Weights of a small mixture-of-experts language model, trained from scratch on English Wikipedia.
Training: a variant of SOAP for the experts, 665M tokens, 5103 steps.
Below are experts of layer 4 (counted from 0) of a mixture-of-experts language model. Rows are named router (the router's row for the expert), up (a neuron's input weights, with its number) and show model dimensions 0-95. Each number is 128 + 32 x the weight over its row's rms, rounded and kept within 0 to 255.
After each expert's rows: a language model's description of what the expert responds to. This comes from a sample of Wikipedia text that the model never trained on.

# expert 35
router [ 93 125 107 135 117 104 129 107  59 140 101 131 129  69  97 109 193 156 140 155 152 119 105 140  80 169 118  83 107 117 168  84 162 137 108  80 162 164  88 151 106 138 137 105 126 127 137  46 118 100 115 125  93 114 114 170 109 126 126 206 206 117 104 120 162 179 127 154 107 125  80 184 138 119 138 125 126 138 156 102 152 135 183 137 121  76 153  68 162  82 157 165  91 169 155 161]
up0 [ 59 143 144 176 175  93  82 116 113 132 102 162 122 149 128 110 145 141 124 171 157 106  53 154 107  96 121  76 119 113 180 145 187 173 110 155 110  71  70 111 114 162 108 132 154 118  82 113  94 128 158 165 153  96 146 144 143  99 113 181 147  89 108 180 139 112 161 144 107 106  93 126 140 164  77 112 109  97 114 149 178 171 136 119  98 116  98 170 144 130  77 165  78 115 182  70]
up1 [116 149 141  97 136 191 176 183 132 154 126 170 132 103 121 146 169 119 136 190  90  99  88 132 108 143 128 189 177 139 138 143 202 137 138  99 117 100 145 138  78 148 160 101  89  97  92  83 116 137 124  71 151 188 181 135 167  70 163 144 161  93 115 117 115 176 163 104 151 149 175 129 153 138 104  51  92 118  96 174 166 144 100  96  96 147  79 136 114 104  97 153 137 138 143 134]
up2 [148 173 171  76 180 141  93 109  87 143 116 130 104 106 138 161 188 124  50  76 139 130  54 144 113 111 136 141 166 112 163 133 126 150 213 139 151 138 134 130 118 127 127 160 184 139 103 175 166 117 159 127  89 176 180 140 126  69 172 147 114 136 106 155 176 161 148 158 119  98 102  79 135 136 159 102 105 142  92  98 129 140 133  45 149  75 162 139 122 109 136 121 167  94 121 135]
up3 [117 151 132 147 182 146 147 154 145  86 128 127 126  33  66 114 154 132 175  48 151  96  82 116 127 135 121 147  71 140 126 149 113 198  85 107  79 141 123 135  69  95 158  86 111  89 166 174 114 124 125 147  98 108  83 138 149 114 168 200 181 129 145 118 142  96 159 132 185  84 139 107 108 189 149 126 158 132 163 141 108 149 169 122 139 141 174 104 158 151 124 130 121 151 150 107]
up4 [134 149 131 166 137 112 101 163  85 103 106 113 142  37 158 161 139 102 175  91 120 128  73 143 153 142 121 114 142 161 129 106  59  68 158 158  83 116 117 139 111 195 131 173 141  77 172 145 158 123 163 124 124 184 130 166 115 135 167 172 183 132  55 104 158 154  92 138 149 121  81 132 125 165 112 165 116 133 151  95 138 181 120 178 135  82 142 116 149  71 104 137 120 140 160 173]
up5 [137 117 159 184 143 148 130  91 116 125 128 150 116 108 211 143 203 115 158  98 145 113 108  68  15 159  99 165 127 122 145 149 131 160 119  76 124 121 106 145 114 157 113  83 111 133 124 105 146 176 126 130 137 142 145  81 128 140 133 135 148 139 110 166 105  79 106 178 174 111  71  79 100 127 131 116  61 145  82 180 119 149 146 138 191 172 168 127  95 157 139 170  97 136 126 140]
up6 [175  75 152  72  93 179 108 167  81 114 150 116  39 137  83 121 172 100 107 120 154  63  97  92  80 118 135 142 167 137 107 136 117 140 191 109 114 122 101 188 179 100 156 115  96 135 125 100  59 137 111 131 126 135  98 146 192 114 110  71 121 155 127 142 131 141  71 119 142 126 182  85 128 119 131  95 138 108 133 153 130 124 155 116 149 168 114 146  42 109 123 118 123  95 168 138]
up7 [105 105 160 115 138 105 141 160 183 128 168 121  95 142  59  98 159 193 116  66 192  89 111 130 116 155 106 169 130  90 112  99 156 144 128  96  79 101 126 103 128 112 101 101 187 171  77 138 125  80 187  76 121  94 140 110 172 142 168 113 168 149 131 136 126  66 126  87 115  96  99  96 117 185 140 126 108 165 132 133 142 117 205 160 167 138 103 144 147  83 108 130 109  91 128  85]
up8 [169 126 137 106 116 179 141  92 108 159  68 152 115  60 153 144 118  93 113 149 146 100 101 136  86  80 121 117 110  84 171 120 124  89 127 157 125 126 142 132 129 117  95 169 181 101 112 111 128 124  53  73  98 159 129 118 128 110 207 109 106 117 127 159 149 136 184 213 108 155 103 122 128 153  97 134 117 115 173  64  92 156 164 159 161  53  78  76 145 124 102 128 143  94 115 121]
up9 [ 62 166 135 101  90  80 185 107 118 122 128 151 104 147 105 143 134  86 168 151  84  66  50  96 153 121 134 135 147 163 138 130 101 162 107 157 196 113 121 168 104 101  76 127 142 127 120  68 108 123  91 112 114  84 151 157 137 107 119 190 126  96 144 176 115 103 141 161 173 163 138 151  84 143 153 138 142 147 129 103 161 117 235 147 144 134  96 129 136 102  79 113 143 187 138 113]
up10 [102  93 140 103 132 103 147 122 118 122 129 108  76 142 137 149 165  97 149 148  90  89 137 117  50 138 117 134 162 141 130  99 105 122  74 216 116 151 157 140  84 127 182 105  84 156 124 121 118  91 135 143 153  91 182 123 103  60 147 141 143  95 119 127 129 129  98 183 133  95  92 127  84 138  84 138 158 108 124 129  71 111 134 175 139  69 175 148 145  43 129 140 127 140 165 219]
Description: Single capital initials and first letters starting personal names, abbreviations or words, such as Edward J., C. Ramprasad, Co., Kool G.

# expert 55
router [152 127 145 105 152 145  85  72  98 101 167 109 132  97 110 137 135 179 125 141 124 154 160 129  89 146 114 139 163 165 102 107 153 165 125 134 158 159 155 131 148 120  83 185 147  69  91 125 128 152 141 109 114 111 113 115 119 132 155 152 186  80  57 103  96 122 164 122 127 118 144 122 164 113 118  39 113 165  52  77 170  72  72  78  92 170 108  65 140 109 166 128 169  98 131 161]
up0 [163 124 176 119 141 181 113 129 129 132 193 167  82  54 144 178 137 103 157  55 126  95 145 160  88 169 120 144 175 171 121 148 129 196 153 137 147  96 146 126 104 150  79 125 168 100 142 119 151 136 187 112 129 139 133 140  93 148 109 129 128 196  79 199  93 107 136 157 147 130 178 134  94 142 142  85 129 158 172  95 118 165 104 105 179 140 105 108 196 128 125 127  83 148 133 144]
up1 [ 53  87 121 136 160 189 168 148 100 158 138 136 158 132 119 127  90 132  94 159  88 149 124 138 106 129 117 138 124 159  86 118 142 139 165 197  86 161 154 114  68 172  82 125  76 132 111 143 103 136 135 110 124 149 180  75 128  99 150 159 150 124 100 121 113  62 164 137 132 142 119 139 162 162 142 111 139  94  74  84 107 119 129 159 187  46  92 105 107  91 105 192 137 182  88 142]
up2 [154 150 119 118 119 168 136 125 123 101 153 175 150 146 198  89 110  84  80 132 109  97 123 116 139 179 121 125 104 150 109  93 133 155 139 164 150 172 177 141 105 140 110 171 176 122  78 111 110 102 118 106 157 149  96 142 162 178 126 175 105 135 119 165  61 106 163 153 150 171  54 100 125 101 148 118 164  92  87 115 154 128 119 179 161 115  97  86 167 121 124  52 154 221 130 152]
up3 [120 118  92  82 108 145 131 138 101 128 165 123 193 116  99 191 152  89  93 123 141  94  73 133 135 115 146 146  83 155 147  95 121 108 170 173 181 119 150 180 160 126 159 145 102 124 160 130  76 130 158 129 173 164  95 202 127  97 175 149 183 143 125  72  56  84 211 152 132 116 151 125 111 101 115  99 111 137 126 120 108 179 119  97 121  92 126 121 134  70 115 186 147 139 146 162]
up4 [145 118 157 108 100 112 171 138 153 131 169  98 117 114 144  73 133  90 112 121 114  84 162 152 151 117 190 157 144 126 135 145 103 108 176 116 133 163  81  76 124 160 181 111 107 117 174 138  97 106 101 123 151 107 104 157 126 124 153 188  90 179 200 118 153 148 147  98 136  67 101 233  98  93  65 160 176  62 117 116  82 153 125 142 140 143  84 155  92 103 135 123 129 127 100 118]
up5 [117 134 128 142 147 132 129 121  84 102 156 148 128 126 123 173 131 184 147 180 160 126 176 132 167 142 127 164  95  58 102 140 185 109 139 191  68 115  95 159 125  57 103 147 125 110 123 111 120 141 157  78 112 165 123 116 115  97  76 145 105  99 124 103  82 145 169 168 183 182 148 126 175 131 109 123  52 116  62 144 165 158 124 143 184  73 181  95  99  88 111 136 132 125 132 116]
up6 [127 111 145 110 132 172 136 162 177 110 108 163 124 154 123 211 164 202 148 110 145 105 119 144  93 183  97 184 147 180 121 175 174 155 166 145  69 170 167 122  89 150 143 169 126 109 115 132 154 113 119 142 123 147 101 139 144 103 139 150 129 155  91 114 104 166 147 120 178 152  97 130 135  72 191 152  90 126  99 148 129 181 138  69  78 101 142 174  86  86 183  81 134 129 122 139]
up7 [177 100 143 144 178 116 125 136 128 103 158 155 116 105 124 185  90 166 107  85 165  78 136 100  72 121  95 146 124  85  87  51 119  94 126 179 166 156 155 180 111 143 118  63 155  82  88 153  88 156 176  94  89 142  86 129 127 155  97 158 142  99 129 126 112 191 111 120 171 132 117 129 134 134 102  98 141 138 107  99 168 183  94 165 139  77 179 125  58  94 113 116 127 128 135 159]
up8 [103 140 124 127 111 162 155 130 173 130 127 129 152 133 172 141  86  69 117 118 107  98 125 196 127 154 162 116 142 124 170  94 165 139 121 129  99 122 126 173 114 117 120 195 156 165 118 119 140 109 139 128 167 139  69  94 200 128 176 148  76  99 150 117  55  86 158 181 133 161  69 178 132 129 139 135 198 119 181  92 126  52 125 134 129  96 141  93 155 130  91 104 133 104 181 174]
up9 [ 97 125 146  73 165 155 133 124 141  70 255 156  89  84 133 153 112 139 108 122 117 116 105 143 120 111 164 150 124 165 166 152 115 107 193 117 135 147 114  94  84 124 129 157 133 103  81 151  96  77 136  83 148  94 100 123 130 115 207 122 138 111 102 146 115 162 147 143 193 131 128 142 155 143 121 114 136 174 128  84 112 132 146 122 127 104 128  69  98 132 149 122 196 143 118 104]
up10 [135 140 139 136 154  87 149 113 155 187 171  94 110 135 138 145 116  93 126 152 159 114 113 144 104 153 205 147  89 139 173 111 181 139 140 175 167  84 114  95 132 100 137 147 129 174 138 124 146 132 179  58 165  92 106  93 114  96 192 116  96 137  91 106  83 174 125 171 205 131 117 156 114 114 168 144 124 146 137 113 132  96  54 128 131 110 124  63  76 111  97 128  75  73 164 112]
Description: by, with, including, against and from introducing agents or listed items, e.g. assisted by, preyed upon by, Starring:.

# expert 34
router [142 143  82 134 156 107 120  95 113  61 137  75 140 156 157  63 145  72 161 118 137 149 137 127 140 113  94 152  97 136 128 137 134 200 106 117 216 167 180  95 203 194 149  85 161 162 115 108 185 154 138 135 111 155 112 156 158 147  88 130 175 100 107  88 143 102 122  90  88 147 150 139 165 149 158 123 134 122 173  96 153  91 140  82 134 153  82 136 146  86  96  90 153 127 117 134]
up0 [ 96  96 181 108 141 147 167 119 141  99 137 149 111 113 174  80 142  83 144  82 126 151 135 119 146 141  90 123 181 128 146 150 109 163 133 162 166 135 144 149 120 189 135  97 210 107  78 160 179  86 116 142 105 115 166 151 147 110 130 113 136 126 161 166 167  79 135  82 122 134 113 120 111 206 179 147 133  88 137  94 145 152 161 177 154 132 116 163  67  57  97  89 135 132  53 144]
up1 [ 90 155 159 138 124 123 121 139 109 145 152 174  73 134  91 131 104 107 177 151 156 109 137 117 179 111 114 111  85 115 100  48  65  78 107 156 153 149 113 150 118 141 167 107 130  93 104 201 153  82 147 174 136  39 116 131 102  93  93 103 142 129 104 113 154 107 149 155 170 149 134 141 125 170  79 107 131 132 178 191 129 114 183 179 157 110 111 125 140 122 134 108  95  72  97 187]
up2 [149 112 163 119 157 169  74 139 113 135 143 172  78  81 131  89 196 104  80 101 203 175 122 155 166  72  95 143 142 108 128 125 141 138  94 152 179 146  71 108 160 160 186  69 150 141  96 103 109 124 175 157 151 137 127 139 154 133 142 142 114 136 149 126 143 191 137 134 135 117 138  96  34  91 111  60 141 158 158 129 138 100  92 112 155 120  72 148 159 136 110 170 116 141 117 118]
up3 [ 81 132 152 162 109 143 130 131 203  74 137  92 121  88 147 126 146 101 103  66 127  57  99 107  93 138 118 176 127 115 136 113 132 106 146 134 139 134 153 137 121 175 164  91 144 178  37 105 166 134 163 127 138 114 158 166 121  88  92  87 122  65  96 135 143 145 184 117 199 186 134  93 190 142 171  99 174  88 164  97 138 106 131 102 126 109 152 139 117 124 130  97 109 173 137 103]
up4 [104  98 106 155 138 105  94 172 139 111 160 113 163 122  91 124 135 111 143  92 116 101 150 195 192 121 105 172 138 164 111 119 152 177 136 203 152 135 129 145 134 148 123  37 134 193  89  95 150 102 156 162 147 157 107 173 157 171  78 131 170  99 142  62 168 108 154 105 167 140 125 123 129 187 178 147 104 148 157 129  76 142 155 102 177 192 121 134 150 107 108 101 125 103 135 109]
up5 [163 151  76 124 108 121 110 112 125  95 141 179 106 174 133 146 131 113 118 140 150 123 142 175 148 134 125 191 152  94 128 151 153 158 143 149 136 108 119 111 163 152 164  82 156 204 122 115 163 104 133 134 107 198 115 119 111 131  85 164 161 136 198 127 160  56 186 138 139 155 118 119 141 177 158  88 108 162 166 127 114  85 132  97 115  81 135 126 213  54 105 156 124  77 172  90]
up6 [144 141  94 147 166 202 139  70  94  91 158 141 116 125 171 146 100 129 105  69 111 146  92  73 125  98  90 154 103  87 145 130 100 181 176 160 172 153 179 176 126 165 185 122 127 107 115 114 169 110 167 155 109  99  80 166 161  36 123 194 135 137 115 163 120 112 138 102 144 128 110 150 130 109 126 122 120 112 145 151 140 156 148 100 128 100 117  97 172  94  86  49 149 155 136 116]
up7 [135 123  83 135 117 169 132 113 109 141 192 171  65 142 179 169  59 159 138 153 153 181 145 149 125 138 105 123 130 162 173  91 104  90 147 174 121 132 132 172 135 129 105 114 146 157 109 101 185  94 105  71  66 130 148 127 150 178 121 120 113 127  98 158  63 183 134  97 126 139 101  85 163  98 135  65  71 143 197  77 108 158 101 124 180 116 139 145 101  99 120 150 112 147 148 129]
up8 [120 130 176 168 182 128 156 123 122 133 127 130 145 129 150 161 165 131 172 127 133 179 179 186 107 146 114 110  78 155 159 124 140 217 124 196 152 125 133 166  93 199 118 127 194 115 105 154 134  67 118 177 119 186 165 158 155 110  83 120 143 153 148  95 135 105 153 148 119 181  83 135 139 161 112 164 179 118 155 150  99 107 157 167 150 175 141 161 145  89  88  91 155 125 144 140]
up9 [162 152 119 159 114 161 120 101 105  92 133 153 158  74 185 136 116 193  95 142 139 126 114 134 111 118 123 173  85 138 102 126 173 138 137 154 178 106 109 135 155 122 161  50 134 191 130 120 160 112 130 149  78 147 165 178 177 138  84 142 157 144 107 102 101  85 128 157 100 166 110 129 210 172 153 112  82  57 118 185 125 159 169 140 183 127 141 137  93  97 146 166 101 177 133 120]
up10 [106 138 147  53 148 130 140  92 152 169 141 140 106 150 146 140 145 113 129  92 146 130 101 114 130 106 120 138  62 134  78 135  78 106 107 142 158 122 105 103 180 108 131  83 186 173 104 133 128 134  93 127 202 168 110 148 163 127 134 151 105 113 125  79 159  76  71 131 183 156 124  50 164 160 158 141 146  48 154 116 172 104 100 121 120 128 142 115  97  51 162 127  89 181 120 104]
Description: Forms of be, such as is, was, are, became, being, after a subject, plus title-ending line breaks that precede a definition.

# expert 12
router [ 54 119 112  77 158 151 185 126 140 171 111 123  76 123 151  93 114 199 144 108 149  94 119 167 121 173 113 103  91  92 106 104 152 155 152 158 165 131 145 145 157 143 132 155 147 178 150 106 121 173 179 119 115 104 155 122  90 154  73 129 151 140 127 118 116 132 131 143  99  73  96  93  82 120 169 169 104  79 144  58 114  92 140 165 112 117  39 171 165 150 104 124 171  83 119 106]
up0 [ 87 128 101 141 157 166 156 168  98 135  71 121 115 130 157 118 103 162 167  50 153  88  68 108 156 134 151 129 136 111 118 108 120 125 169 186 118  82 136 202 133 141 118 139 155 164 137  67  74 176 181 121 110  96 124 158 132 165 103 142  99 173 118 140 101 115 153 160 143 128 105 117  73 149 145 174  75  95 143 131  57 140 124 185 140  94  62 146 160 101 144 113 166 113 150 154]
up1 [125 153 133  63 201 128 167 153 104 107 165 172 131 187  80 103 125 173 101 142 118 195 103 132 133 152 137 130 113 101 114 108 183 130 113 134 148 118 148 193 124 124  96 130 145 133  79  74 167 144 176 108 150 161 113 101 135  49 169 111 130 109 177 137 122  70 158 160 113 113 139 116  93 177 165 151 117 137 105 106  86 121 126 150 102  98  64 189 120 167 137 103 139 104  98  74]
up2 [ 94 114 177  54 124 183 157 106 165 156 130 134 120 153 134  86 115 179 114 122 144  98 108 104 128 145 174 113 128  45 132 106 151 139 149 164 176 126 125 163 132 121  92 106 136 167 126 126 130  94 132 138 133 119 140  92 128  86  91 129 118 134  62 157 118 113 141  99 133 135 104 102  69 114 172 188  94  61 167  73  83 127 202 166 144  60 126 169 152  99 114  74 137 101  91 136]
up3 [149 140 118 158 138 167 147 156  93 124 137 136 100 143 121 145 147 192  97 136 114 111  64 188 157 189 126 144 163 148 118 197 180 132 198 153 154 130 139 145 149 173  91 125 105 189 146 106 117  93 142  86 108 175 151 163 122 157 142 159 107 148 195  73 112 157 143 116 124 153 118 122 102 145 171 104 142 140 173  67 115 101 108 129 160  97 112 162  84 178  89 126  57  83 148 138]
up4 [107 136 118 100 125 143 137 148 133 151 118 146 104 161  77 121 131 182 166  98 156  92  54 174 134 129 124 149 113 116 185 125 143 207 119 186 123 120 135  93 137 111 177 110 110 191 140  87  91 102 141  81 116  96 156 102  95 158  97 132 111 185 143 104  90 183 195 103 178  84  78 121 106 112 150  93 100 102 146  96 111 113 149 195 164 100 138 134 135  59 129 120 136  82 152 126]
up5 [ 93 119 109 103 129 122 121 115 164 145 118 166  83 201 134 155 136 210 130 114 105  77  93 163 140 111 101 152  84 131 163 144 115 144 140 168 107 103 144 147 148 173 117  96 165 120 172 108 108 113 115 165  77 170  61 151 151 102 121 187 146 118 182 180 102 135  83 172 139 135 148 116 161 114 144 123 109 142  85  87  97  80  96 139 135 130 126 165 113 183  65  73 172 156 170 169]
up6 [ 23  91  99 114 165 135 180 182 188 142 167 139  53 126 120 107 169 149 109  62 161 114 111 159 130  98 104 134 101 140 116 183  97 223 145 134 131  80  88 131 143 113 137 106 126 124 166  97 160 194 149 107 139 116 131 136 150 161 149 175  95 107 162 116 171 148 152 133 117 116 138 171 189  93 134 128  89 107 163 109 178 152 132 105 150  99 134 128 153 107 132 116 116 142 127 125]
up7 [133 125 136  79 105 183 107 122 147 144 155 147  77 123 134 208  99 239 169  72 137 137  89 114 123 126 118 117 120 122 121 202 142 147 116 142 108 147 144 126 136 167 104  84 148 136 133 130 122 138 103 207 157 142 155 123  76  77 176 138  79 137 138 147 139 151 113 154 134 147 123 103 108 173 126 155 110 161 136  99 157  96 111 220 121 132 162  98 107 126 124 125 196 145 120 181]
up8 [113  69 144 186  54 177 188 118 208 179 145 132  55  81 127 143 135 157 100 148 169 154 167 151  99  76 121 149 123 145 124  83 177 114  88 127 133 115 120 159  76 145  88 123 151 140 102 103 106 105 123 117 128 114  84 125 150 165 147 129  98 165 114 170 102 131 159 149 139  90 126 127 101 132 139 131 105  51 180  84 131 131 182 134 138 106 148 185  86 149 129 114 149 127 147 169]
up9 [140  94 108 143 131 178 142 130 137 121  75 178 114 135 170 161  49 139  66 167 159 138 146 101 170 113 131 151 154 125 141 132 134  91 156 132 140  73 109  95 184 126 145 167 183 126  88 156  96 159 138 125 148 138 134 137 168 129  94 144 111 210 138 139 184 138 147 110 155 176 130 170 181  86 151 156  93 127 148 154 146 178 141 107 125 146  39 129  62 140 103  69 116 120 127 146]
up10 [163 161 166 153 133 138 142 119  96 114 173 115 127 120 125 122  71 123 111 161 124 119 157  90  57 150 173  92 117 163 122 116 110 178 125 115 184  87 115 121  26 117 136 112 118 113 141 163 152 165 187 140 159 137 162 151  61  41 152 114 110 136  90  79 101  87 118 130 104 140 139 210 178 134 105 164 108 123 148 174  80 123 108  87  89 121 119 123 116 100 114 145 158 129 149 101]
Description: First word pieces of longer words that get split, such as inter, comp, trans, re, un, and single letters like t, p.

# expert 6
router [159 154 104 136 126  99 121 112  99  52 144  91 156 152 167  50 162  84 159 117 145 144 164 165 155 160  78 175  94 147 121 138 146 172 107 126 176 174 162 120 185 199 151  95 169 164 103 131 153 131 118 115 121 149  98 142 132 147  82  92 175  73 109  89 130 101 122 105  87 191 125 126 145 132 131 126 140 118 161  62 163  95 131  76 120 172  86 167 137 113 115  79 134 136 103 139]
up0 [120 153 149 195 142 112  77  91  75 137 126 170  80 143 145  85  81  72 164 147 188  88 118 161 135 152  51 113 112 134 121  97  74 107 156 186 103 130 172 146 104 144 120 110 127 173  83 138 116 155 136 159 105 144  93  98 127 117 108 113 128 111 131 143 147  98 123 120  94 147 153 113  79 146 105 112 128  92 115 140 164 125 160 143 186 111 154 169  72 155  87  66  71 138 134 199]
up1 [111 129 123 103 136 130 113 140 114 126 177 103 143 147 130 146  69  89 106  64 179 151  87  90 147  91 145 191 150  76 179 111 166 138 154 119 146 100 124 106 171  53 110 110 139 161 117 171 155 128 127 125 179 125  85  73 118 137 175 198  80 130 137 140 112  87 121 123  93 100 106 145 135 186 162 111  56  86 139 114 121 147 137 120 131 106  84 111 111 112 124 136 149  65  52  97]
up2 [ 86 134 214  91 106 153  97 100 140 147 143 133  94  97 118  86 154 158 180 140 178 146 173 173 157 136 146 154 128 125 131 182 152 151 160 149  92 151 131  87  97 172 147  66 175 116 152 101 131 174 114 137 100 152 123 142 129 102 169 170 104 140 163 101 114 191 122 151 127 198 115  90  89 140 186 135 130  99 190  88  69 130 149 119 113 104 177 127 110 174 135 174 163 137 134 151]
up3 [ 98 151 135 103 101 112 110 156 142  92 158 108 118 185 169 110 138 136 154 163 131 137  90 132 148 143 130 180 145  69 199 149  94 128 127 160 135 102 133 150 175 140 133  87 154 205  93 147 188 132 170  55  70 164 138 148  94  86 131 116 181 129 106 116 110  77 169 145 124 171 136 114  90 138 193 119 130  76 189 136 113 187 109 115 127 106 143  90 114 139 150  92  90  84 110 117]
up4 [114 180 132 128 155 163 169 137 135 138 131 192  93 116 110 109  66 130 152 116 122 178 143 125  89 139 114 103  86 168 141 142 124 124 127  67 127 146 142 101  63 106  85  89  91  79 165 101 159 147  86 128 145 136 126 118 128 124 119 126 136 148 171 154 166 180 105  94 136 145 157 171 128 166 126 114 153 152  99 180  28  71 158 199 139 107 127 111 155  76  69 149 159 101 169 111]
up5 [119 123 166 139 139 150 104 145 110 104 177 149 157 173 120  84 114  81 137 104 167 119 152 139 193 109 143 154 180  94 196 162 150 130 120 138 160  85 140 106 134 140 113  74 189 181 118 133 120 142 141 155 178 168  59  73 123 137 164 196 125 130 140 134 152  80 185 138  92 172 130 116  97 167  78 140 124  94 183  60 111  90 115 103 118 117 103 114 121 172 128 127  90  88  99 129]
up6 [ 85 148 168 122 141 124  96  82 172 172  94 147 116  78 110 169 126 167 167 172 158 135 138 127  88 115 181 127 183 125 139 117  79  85  94 151 130 111 138 116 119 121 159 121  54 159 118 130 133 137  96 129 138  69 172 147  86 137  99 136 121 161 151 122 138 121  96 140 183  76 124 151  61 119  57 104 134 108 128 168  38  74 117 166 105 100 110 118 106  86 183 102 115 126 160 119]
up7 [151 117 107 123 155 127 102 129  96 103  96 200 118  77 120 136 142 164 149  92 119 121 145 169 181  89  41 156  94 113  88 118 121 105 142 147 130 130  92 127 153 151  77 113 123 154  46 128  85  73  99 138 139 171 132 177 108  54 118 166 185 105 132 121 169 132 148  74  73 156 184 158 145 146 125 107  64 107 152 136 160 144 134 121  95 146 149 190 111 161 130 127 142 125 101 127]
up8 [162 121 145  88 162 181  97 142 154 141 126 133 188 153 136  94 102 154 132  93 130 152 167 160 161 153 169 135 113  99 166 126 160 174  85 170  78  83  65  76 148 125 109  24 112 136 126 158 171 124 134 133 167 144  80 121 133 125 157 133 146 139 151 105 134 126 147 103  98  97 130 122  94 152 132 149 128 109 196 120  92  77 146 126 139  75 113 191 127 198  69 128 110 111 111  83]
up9 [116  80 141 159 108 187  62 159 174  87  97 152 149 128 186 111 148 131 154  80 133 148 105 127 110 119 147 116 182 152 107 146 148 180  86 222 140 108 126 129 137 161 106 119 143 126  90 149 112 118 163 107  61 155 138 192 123 187 127 146 120 134 156 118 130 163 125 117 138 150  73 142 124  97 149 109 116  95 156 109  98 195 134  80 168 102 130 153 102 119 129  68 135 121 134  41]
up10 [145 123 108 120 143 136 116 104 142 191 122 104  92  78  74 144 112 101 115 124 142  81  83 113  89  94 120 119 161  55 140  91 161  68 170 157 106 153  81 103 132 103 147 155 142  93 122  86 105 119 147  77  89 109 219  81  94 115 128 146 101 132 110 133 137 110 133 102 181 122 128 168 183 137 123 146 118 142  86 167 208 117  70 125 130  86 144 114  99 148  88 196 123 111 160 131]
Description: Forms of be, have and modals right after a subject noun phrase, such as was, is, were, became, would.

# expert 42
router [141  92 101 183 162 169 117  78 111  94 146  73 147 148 150  92 139 147 143  72 157 147 178 160 116 168 112  81 190 160 116 137 128  93  96 150 116 117 118 115 171 103 175 123  80 138 160 118 104 135 133 114 121 119 158 139 195 133  72  81 125  80  57 107 124 153 114  98 107 114 143  79 104 169 117 134 132 178 105  94  64 118 158 123 201 171  82  78  89 128 133 113 132 104 111 128]
up0 [102 111 141 167 137 120 154 132 118 126 116  87  99 120 155 151 123 136  55 110 140  83 120 165  95 206 142 191 118 138  96 104 116 107 175 192 129 118 123 135 120 128  77 128  74 144 104 163 126 147 137 147 151 124 164 200 130 109 124 116 123  96 133 114 131 157  72 131 137 123 119 122 141 139 144 192 122 127 145 140 181 170 108 251 129  88 140 144 180  85 150  70 162  93 166 146]
up1 [143 120 116 179 142 131 115 167 116 116 126  97  95 147 102 132 128  72 170 118 136 104 114 104 145 144 187 215  88  55 105 168 168 127  97 112 106  45 113 127 128  58 101 125 100 151 102 149 128 105 140 126 197  80 119  98 112 143  96  95 167 157 103 159  83 106 148 119 159  99 115 135  68 143 130  57 153 126 133 159 113 162 101 171 134 161 112 119 157 151 123  96  87 131 176  84]
up2 [145 131 150 164 127 182 128 129 117 110 115 100 136 121 106  86 155 158 110 123 118 136  68 104 116 118 133 151 144 159  76 125 116 129 116 187  78  74 121 203 141 133 160 153  97 131  94 153 153 108 100 105  94 150 150 134 162 127 105 131  82 130 111 132 127 115 107  95 170 110  90  72  64 124 123 125 197 129 118 124  53 134 165 153 166  58 184  71  96 104 116 115  77 148 144 214]
up3 [189  96  66  91 103 157 103 201 154 144 119 113 107 130  95 195 128 167  75 154 145 123 100 121 161 114 130 147  82 134 144  68 121 165 174 114 158 106 106 101 123 149  74 131 144 167 120 119 153 178 123 146 168 123  61 143  71 151 126 146 102 109 152 108 170 117 115  77 178 179 120 166 148 114 183 110  71 166 143 134 126 161  81  96 150 104 163 130 171 147 118 103 175 119 128 115]
up4 [ 94  60 115 113 118 132 160 108  59 149 174 125 178  51 192  98 154 106 109 127  82 170 103  92 169 129 126 220 136 118 110  68 120  54 109 126  99  96 125 154 145 119 173 106 151  73 139 113 158 120 106 145 176 158 129 138 175  93 127 130 137  80 181 128 126 130 135 102 156 156  92  89 109 149 108 114 125 149 136 165 174 131 161 142 145 136 121  89 104 125 142  67 103 129 129 145]
up5 [148 117  75 165  64 153 124 143 123 133 124 179 144 138 183 135 155 113  96  63 174 134 191 161 131 175 125  97 143 142 101 132 131  83 140 140 111  92  97 137 136 170 147 123 124 181 137 117 145 139 105 133 125 165  52 160 189 109 145 139  87  94  68 110 127 108 107 133 111 208 141 138 125 136 115 178  58 154 115 155  74 125 118 151 179 149 119 123 130 141 125 101  42 123 170 106]
up6 [134 121 145 128 167 191  98 138 135  69 132 176 138 160 204  77 109  90 133  77 156 154 149 112 156 139 116  65 134 115 108 140 186  85 169 107  77 120 103 131 102 126 144 102 134 165 145 107 113 142 112  83 126 138 110 102 156  95 162 145 112 164 109 151 130  98 155 100 187  98 183  83 133 133 117 107 100 133  84  58 112 130 121 157 209 122  83  80  88 148  88  88 113 100 159 151]
up7 [101  88 112 165 112 179 122 108 169 172 117  99 168 113  78 119  82 151  55 106 186 122 141 119 129 133 134 173 118 179 122 154 110 146 143 196  90 104  99 125 143 143 148 106 107 132 100 123 155 148 173 106 163  96 180 143 167 161  63 114  91  72  89 138 162 143 115 110 150 150  77 134 146 121 186 108 135  96 118 148 140 168 128 169 197  89  97  79 131 147 119 120 103 198 126  93]
up8 [130 125 101 149 145 173 150 159 127 120 176 127  84  97  94 166 107 124 146  71 192 101 102 163 142 175 133  91 212 125 122 160 143 144 136 206  58  64 176 145 135 150 150 129 148  87 131 120 147 133 112 147 119 154 110 142 168 116 146 155 120 174 148  70 176 112 137  76 123 159 105 104  86 121 140 120 158 192 124 120  78 102  93 148 124 129 208 116 133 152  86  94 131 136 129 102]
up9 [130 144 180  91 123  70  77  80 137 149 128  83 157 118 135 114 148  75  87 165  89  97  88  89  88 108 176 174  98  92 119  80 157 154 173 162 147 213  76 101 132 165 152  93 140 131 120 136 168 138 120  98  92 100 158 119  97 129 134 147 139 127 140 140  64 117 135 172 145 128 111 134 147 128 129  79 126  32 123 114 168 159 170 129 117  90 131 150 124 175 142 163 121 111  90  87]
up10 [118 111 170 219 163 218 127 141 112 136 164 143 185 156 116 133  99 141 148  97 205 120 148 110 162 167 140 106 159 161 139 186  87  82 120 180 127 108 123 140 127 165 143 121 132 153 122 137  70 138 152 123 123 152 120 143 217 124 110 139  95 154  70  86 149  78 147 108 169 129 152  95 152 128  99 111  97 136 147 108  66 146 145 116 152 144 100 164 100 101 131 154 123 169 116  78]
Description: Adverbs and adverb endings after verbs or commas, such as also, not, then, well, than, generally, subsequently, largely.